From a checkpoint of a small mixture-of-experts model trained on Wikipedia.
Experts: 8 picks a token, a softmax router.
Below are experts of layer 8 (counted from 0) of a mixture-of-experts language model. Rows are named router (the router's row for the expert), gate (a neuron's input weights, with its number), up (a neuron's input weights, with its number), down (a neuron's output weights, with its number) and show model dimensions 0-191. Each number is 50 + 12 x the weight over its row's rms, rounded and kept within 0 to 99.
Before each expert's rows: "comes before" lists some tokens at least twice as common just after its tokens as in all text; "comes after" lists some tokens at least twice as common just before its tokens as in all text. This comes from a sample of Wikipedia text that the model never trained on. Tokens count by the router's weight.

# expert 40
comes before: " to", " the", " in", " a", "ed", "ing"
comes after: " to", " and", " he", " was", " also", " who"
router:28 48 50 49 58 29 35 49 43 34 42 46 53 60 56 33 53 65 50 67 60 54 50 67 33 20 52 44 48 48 63 44 58 57 63 46 28 55 61 31 36 43 28 50 44 73 54 48 42 42 71 47 41 59 46 40 51 45 73 42 42 52 52 54 53 43 32 66 54 42 50 58 57 60 42 71 63 44 44 40 50 54 71 53 68 38 49 35 74 53 45 50 57 45 44 51 64 43 48 52 53 71 31 41 44 47 49 42 29 50 38 49 39 42 62 39 33 60 51 61 34 49 46 35 55 46 39 63 47 46 44 57 22 45 47 55 57 50 59 46 40 50 53 50 63 44 47 72 49 45 54 32 49 84 41 33 25 57 78 48 68 59 52 66 49 56 49 49 59 51 66 45 51 45 49 41 44 66 51 43 41 48 37 69 27 65 66 79 76 59 43 90
gate0:36 48 56 49 44 60 66 67 47 66 33 50 42 38 55 37 52 49 54 60 39 53 37 40 57 54 22 27 53 47 59 27 62 26 52 43 32 35 46 51 33 62 35 30 61 42 61 42 65 64 24 46 30 33 54 64 57 34 53 60 26 45 57 35 47 46 40 75 41 60 39 50 53 81 50 53 40 47 43 60 50 51 49 66 46 65 38 54 78 45 41 44 48 37 36 52 44 68 45 70 58 29 38 43 70 49 34 55 42 23 39 44 51 51 65 51 58 52 30 37 60 59 47 61 50 49 49 69 65 49 55 48 69 48 56 39 57 51 40 34 56 38 68 62 32 54 49 41 64 53 63 41 52 59 49 65 61 62 30 43 45 43 63 54 60 58 51 69 55 54 42 45 20 40 41 48 64 50 62 69 31 48 50 42 26 64 35 33 54 43 45 53
up0:67 53 68 31 44 35 38 45 43 69 35 46 43 35 57 55 69 45 62 54 59 39 52 74 61 48 39 37 50 41 58 44 60 63 77 40 39 60 53 77 48 56 58 56 38 64 43 47 63 72 61 53 55 52 44 72 57 44 36 42 53 48 65 64 51 43 40 43 48 51 45 37 60 34 42 34 42 46 55 47 53 59 63 45 49 41 61 43 44 48 68 69 59 34 31 47 51 49 40 47 40 59 61 63 46 44 42 49 56 45 57 36 52 33 62 56 36 45 48 72 50 59 46 47 63 45 44 66 63 60 57 58 56 37 37 38 47 78 38 52 34 36 40 53 52 58 48 48 30 56 54 46 47 66 52 34 22 36 42 41 53 33 49 36 69 46 52 27 30 28 48 59 34 37 46 58 41 51 87 53 46 43 75 61 10 54 45 54 42 77 40 68
down0:50 54 41 72 56 36 47 52 58 80 48 54 28 47 65 53 66 14 54 72 51 61 68 48 70 48 45 39 63 53 39 56 46 49 49 45 53 67 42 70 68 47 36 66 59 63 75 37 56 53 44 55 19 49 45 51 48 50 36 43 62 55 57 65 46 44 40 55 57 34 42 45 40 41 28 42 37 59 24 40 67 53 67 55 45 61 58 34 36 57 52 40 50 46 57 50 51 44 53 53 54 57 44 39 56 49 74 55 33 56 43 31 63 64 48 39 48 48 23 69 52 74 67 39 59 57 51 65 51 54 46 57 61 73 43 55 24 47 50 30 63 29 59 48 36 48 61 49 54 54 48 45 50 65 46 75 56 27 66 55 77 36 34 39 34 57 38 56 42 31 40 53 52 55 55 42 51 35 55 41 60 70 50 43 36 53 62 69 54 51 36 48

# expert 120
comes before: " |", " (", ")", " League", " /", "'"
comes after: " |", "|", " New", " University", " South", " for"
router:41 56 58 45 56 33 46 40 49 42 42 45 49 49 67 41 24 61 37 81 53 60 67 64 54 28 46 38 38 39 61 34 66 29 57 46 37 57 54 33 57 69 37 46 23 51 62 49 46 36 63 51 40 31 36 47 36 58 51 36 73 52 54 42 64 43 43 69 73 56 58 63 47 44 46 54 54 58 50 33 55 30 57 73 61 46 44 41 57 59 59 37 45 56 42 36 45 56 61 56 56 49 36 27 47 49 49 42 36 32 62 62 29 38 54 37 26 50 28 40 35 57 57 57 53 40 50 48 32 58 37 57 47 42 54 65 50 64 41 44 25 57 35 53 56 35 52 54 61 62 32 29 52 67 46 52 38 47 57 42 57 56 57 49 66 43 47 41 44 67 63 46 70 61 46 20 35 56 39 45 50 48 43 62 48 84 70 74 57 51 35 60
gate0:56 41 63 46 41 71 43 46 84 66 48 41 43 48 44 38 44 41 46 45 58 65 49 47 56 47 51 44 53 50 38 56 32 72 55 51 47 54 39 58 57 77 44 37 48 66 52 57 38 65 33 54 45 51 24 28 49 61 45 64 60 31 44 36 55 58 68 37 50 41 37 58 77 43 30 27 67 38 36 52 47 67 47 43 38 45 54 52 39 62 38 41 40 50 65 64 64 58 59 25 62 32 49 44 28 53 36 87 52 43 44 55 50 47 37 70 31 61 63 46 45 69 46 52 11 25 55 47 44 48 46 27 43 47 48 37 54 41 38 56 35 47 51 31 33 54 58 45 50 45 31 64 54 56 46 51 41 42 42 44 49 48 28 51 52 53 42 41 43 38 43 38 50 37 47 45 29 39 58 38 55 66 68 55 51 52 72 31 47 57 43 60
up0:53 39 46 48 66 47 40 67 52 47 33 55 61 67 33 31 68 40 44 54 63 23 57 41 58 62 48 72 53 66 36 49 60 62 32 61 49 49 32 35 76 48 50 64 44 45 49 54 31 36 38 41 63 53 34 24 63 68 51 48 35 54 57 66 40 55 53 34 38 46 73 47 38 35 13 41 41 59 72 58 61 38 60 24 45 49 48 34 48 51 32 60 52 51 53 46 50 45 44 41 54 43 49 37 83 46 39 32 52 64 41 46 44 72 45 43 67 49 80 45 66 36 55 45 54 53 49 61 56 47 63 65 63 84 54 49 49 39 51 39 68 65 46 54 42 54 46 41 56 67 55 60 44 51 60 33 55 65 58 53 35 48 64 47 58 41 49 31 24 56 43 53 48 57 52 32 57 55 25 39 50 45 54 54 50 43 58 43 45 43 66 60
down0:23 52 43 32 53 59 51 66 42 54 42 66 44 59 54 51 46 51 40 11 59 44 29 52 49 39 36 48 52 53 71 40 53 44 70 33 41 74 48 68 41 56 24 63 51 60 38 49 52 47 53 31 62 31 48 43 42 58 24 44 40 56 74 42 62 44 58 37 61 56 81 48 55 52 64 28 45 58 40 41 38 46 39 52 37 56 25 53 49 45 36 28 56 50 50 50 47 37 46 52 62 37 66 40 55 39 25 55 38 50 48 52 40 41 54 45 66 66 51 61 39 64 27 58 48 67 50 50 42 52 55 46 41 58 60 36 47 62 50 08 50 46 62 49 42 45 56 45 48 46 53 46 19 54 27 37 27 43 72 42 45 43 63 60 69 74 58 31 46 57 48 54 44 48 36 49 41 35 52 42 65 49 30 50 60 51 59 53 49 54 49 51

# expert 105
comes before: " to", " of", "|", " in", " for", ";"
comes after: " the", " was", " a", ";", " his", " The"
router:48 56 49 49 55 37 28 33 43 51 37 47 54 54 48 42 28 51 34 74 57 52 76 60 47 33 48 39 51 53 58 48 62 45 57 48 29 55 47 36 55 51 42 37 30 58 56 51 48 36 54 49 54 55 41 38 44 47 65 40 41 70 61 66 65 44 39 72 67 35 60 70 40 57 41 63 58 63 38 36 61 47 66 54 70 29 65 46 70 47 56 46 45 49 47 47 66 31 60 52 44 60 53 41 38 36 47 50 45 56 39 46 37 34 56 39 22 51 50 60 23 41 52 46 49 42 51 62 41 55 34 59 42 42 61 55 47 67 67 35 30 65 35 55 63 39 53 65 46 66 51 34 59 73 41 56 42 57 65 39 61 77 56 68 62 55 38 33 45 67 64 61 60 61 46 43 46 76 44 42 59 46 43 49 45 75 79 61 68 58 26 76
gate0:54 78 67 31 77 46 38 44 36 46 28 49 69 59 54 45 46 58 43 60 43 52 49 52 47 58 56 41 61 35 55 62 56 49 29 48 43 53 66 34 56 44 37 26 51 22 73 62 68 38 56 36 58 71 23 56 51 49 57 38 45 61 35 51 47 50 59 51 64 60 64 48 53 35 27 52 53 76 42 36 41 53 33 52 31 26 54 65 49 65 59 41 19 56 32 54 56 53 25 48 41 60 49 63 54 51 50 64 53 40 46 47 62 60 38 49 40 52 55 53 60 36 54 53 53 46 74 55 51 40 57 60 43 41 37 57 44 70 48 38 42 47 63 63 58 48 71 52 58 63 64 46 58 59 52 37 79 62 51 64 40 57 36 44 38 47 31 49 49 77 56 58 54 55 42 58 40 49 42 54 61 55 37 47 28 61 82 39 44 31 63 46
up0:70 51 30 54 43 61 52 66 49 43 49 41 55 38 47 67 24 63 42 44 29 45 58 35 59 51 42 47 59 40 40 42 31 58 48 57 66 61 62 64 25 50 41 53 37 54 53 45 59 61 57 70 55 56 72 43 57 55 33 26 54 31 59 36 46 51 58 47 50 48 53 51 56 44 50 45 48 44 52 38 58 39 78 54 62 42 40 36 57 37 50 45 48 34 44 55 43 63 64 45 58 40 56 45 61 64 21 59 36 45 44 54 51 67 59 49 53 43 46 85 78 79 52 45 35 63 48 62 61 38 42 47 50 48 54 60 30 39 40 46 52 66 54 56 60 45 46 55 26 32 63 65 33 55 72 29 44 65 65 31 34 21 81 66 54 51 50 57 37 48 42 60 56 49 36 53 73 44 62 59 60 47 41 54 62 64 35 58 65 44 39 68
down0:35 33 29 25 49 48 39 54 51 38 58 69 57 42 53 48 48 39 50 42 38 23 34 50 38 41 41 54 21 42 99 36 30 42 41 61 46 61 61 46 48 54 40 50 32 63 39 56 54 27 67 49 50 58 56 31 53 42 29 58 64 53 49 59 46 53 45 37 31 57 42 48 42 55 48 31 45 44 47 49 21 64 47 49 30 79 46 39 45 35 54 55 44 47 30 55 61 39 38 52 41 63 56 48 46 64 52 33 36 61 56 49 36 77 54 46 38 42 38 50 68 68 53 57 48 37 75 59 31 45 57 42 65 33 55 58 47 23 45 51 53 55 56 46 46 37 55 38 47 49 56 56 50 42 68 42 39 47 26 37 26 71 58 50 60 45 53 42 51 44 37 54 39 31 56 62 38 41 60 45 44 30 43 49 49 34 40 48 37 50 51 52

# expert 109
comes before: " of", ".", " was", ",", " is", "s"
comes after: " the", " The", "The", " this", " a", " his"
router:60 50 27 45 56 60 36 47 43 42 32 48 74 43 64 44 41 45 44 66 41 71 70 59 41 27 44 37 51 61 61 38 71 46 72 39 30 58 65 30 64 47 43 41 23 70 66 41 46 42 52 66 52 50 26 36 43 43 59 39 43 43 63 47 53 42 30 73 51 40 72 65 49 64 49 64 72 52 43 46 60 47 71 48 63 30 50 44 65 44 60 46 46 59 44 48 68 30 55 53 48 70 42 36 44 45 44 51 53 37 42 41 41 33 59 35 35 57 50 61 35 40 64 50 53 49 46 55 46 48 51 58 48 37 58 44 49 51 65 53 39 55 44 59 60 31 47 61 64 46 58 31 62 73 58 48 37 58 71 48 80 50 69 56 62 51 64 43 40 50 47 51 49 62 46 47 36 77 41 46 56 54 31 54 47 65 53 61 53 58 24 86
gate0:43 45 52 47 46 54 45 73 47 57 57 31 47 81 55 46 47 50 69 58 63 41 42 36 42 29 53 81 48 44 44 56 69 57 38 56 63 68 58 65 39 40 67 56 48 52 53 34 57 50 30 43 58 65 38 23 73 53 56 50 59 44 39 46 67 51 48 46 43 62 40 41 40 70 55 53 53 61 54 70 37 66 55 49 53 66 65 61 37 53 60 52 24 35 33 55 62 47 83 48 30 57 61 60 52 63 34 73 33 66 56 34 27 40 55 59 33 45 53 31 51 68 38 53 70 46 43 41 50 55 39 25 53 45 37 64 69 61 46 62 41 36 53 60 40 32 65 55 24 47 39 66 48 50 44 60 64 49 56 47 38 49 61 46 42 61 55 40 47 47 46 44 67 48 52 42 62 66 49 42 52 48 48 66 32 47 72 43 34 62 39 62
up0:52 52 65 43 53 34 49 47 25 62 83 43 42 43 48 52 69 46 71 55 60 49 39 60 59 49 58 59 48 42 55 60 60 31 47 44 80 63 25 54 39 46 59 47 58 51 34 61 60 57 66 50 53 47 62 23 42 50 59 60 65 31 42 52 44 63 45 35 44 49 50 61 42 49 63 51 43 66 52 46 52 73 54 46 48 66 47 41 39 54 40 42 56 62 73 63 65 68 63 76 67 74 42 66 53 56 31 47 44 55 43 23 38 49 25 66 34 65 58 41 50 36 42 70 52 58 27 47 65 54 42 51 43 62 52 44 55 37 51 57 61 35 40 49 50 46 39 53 60 59 63 35 50 65 66 55 37 35 57 43 45 49 46 40 29 52 69 62 55 29 45 27 61 43 23 57 63 43 51 55 67 47 68 56 68 60 39 35 26 50 50 39
down0:29 38 45 42 57 57 46 52 58 65 27 44 59 52 49 65 63 41 64 53 46 30 28 53 54 42 63 27 46 47 38 50 65 36 60 56 45 55 42 54 39 76 29 35 39 65 47 54 30 51 47 46 47 56 45 46 53 38 65 36 56 36 38 52 76 49 35 42 57 45 35 73 24 62 53 57 69 42 37 61 57 47 31 47 25 61 55 63 43 51 65 67 50 37 34 47 47 57 65 72 49 59 37 52 44 44 33 68 67 78 25 37 35 35 47 51 55 73 50 51 43 61 53 66 51 61 47 33 45 38 57 43 55 40 54 42 57 38 69 55 60 44 73 37 40 37 55 35 62 56 22 62 43 55 63 51 57 35 42 53 37 28 52 47 65 38 60 57 59 41 56 61 51 28 62 36 57 43 46 64 56 58 42 70 55 71 42 46 54 67 61 47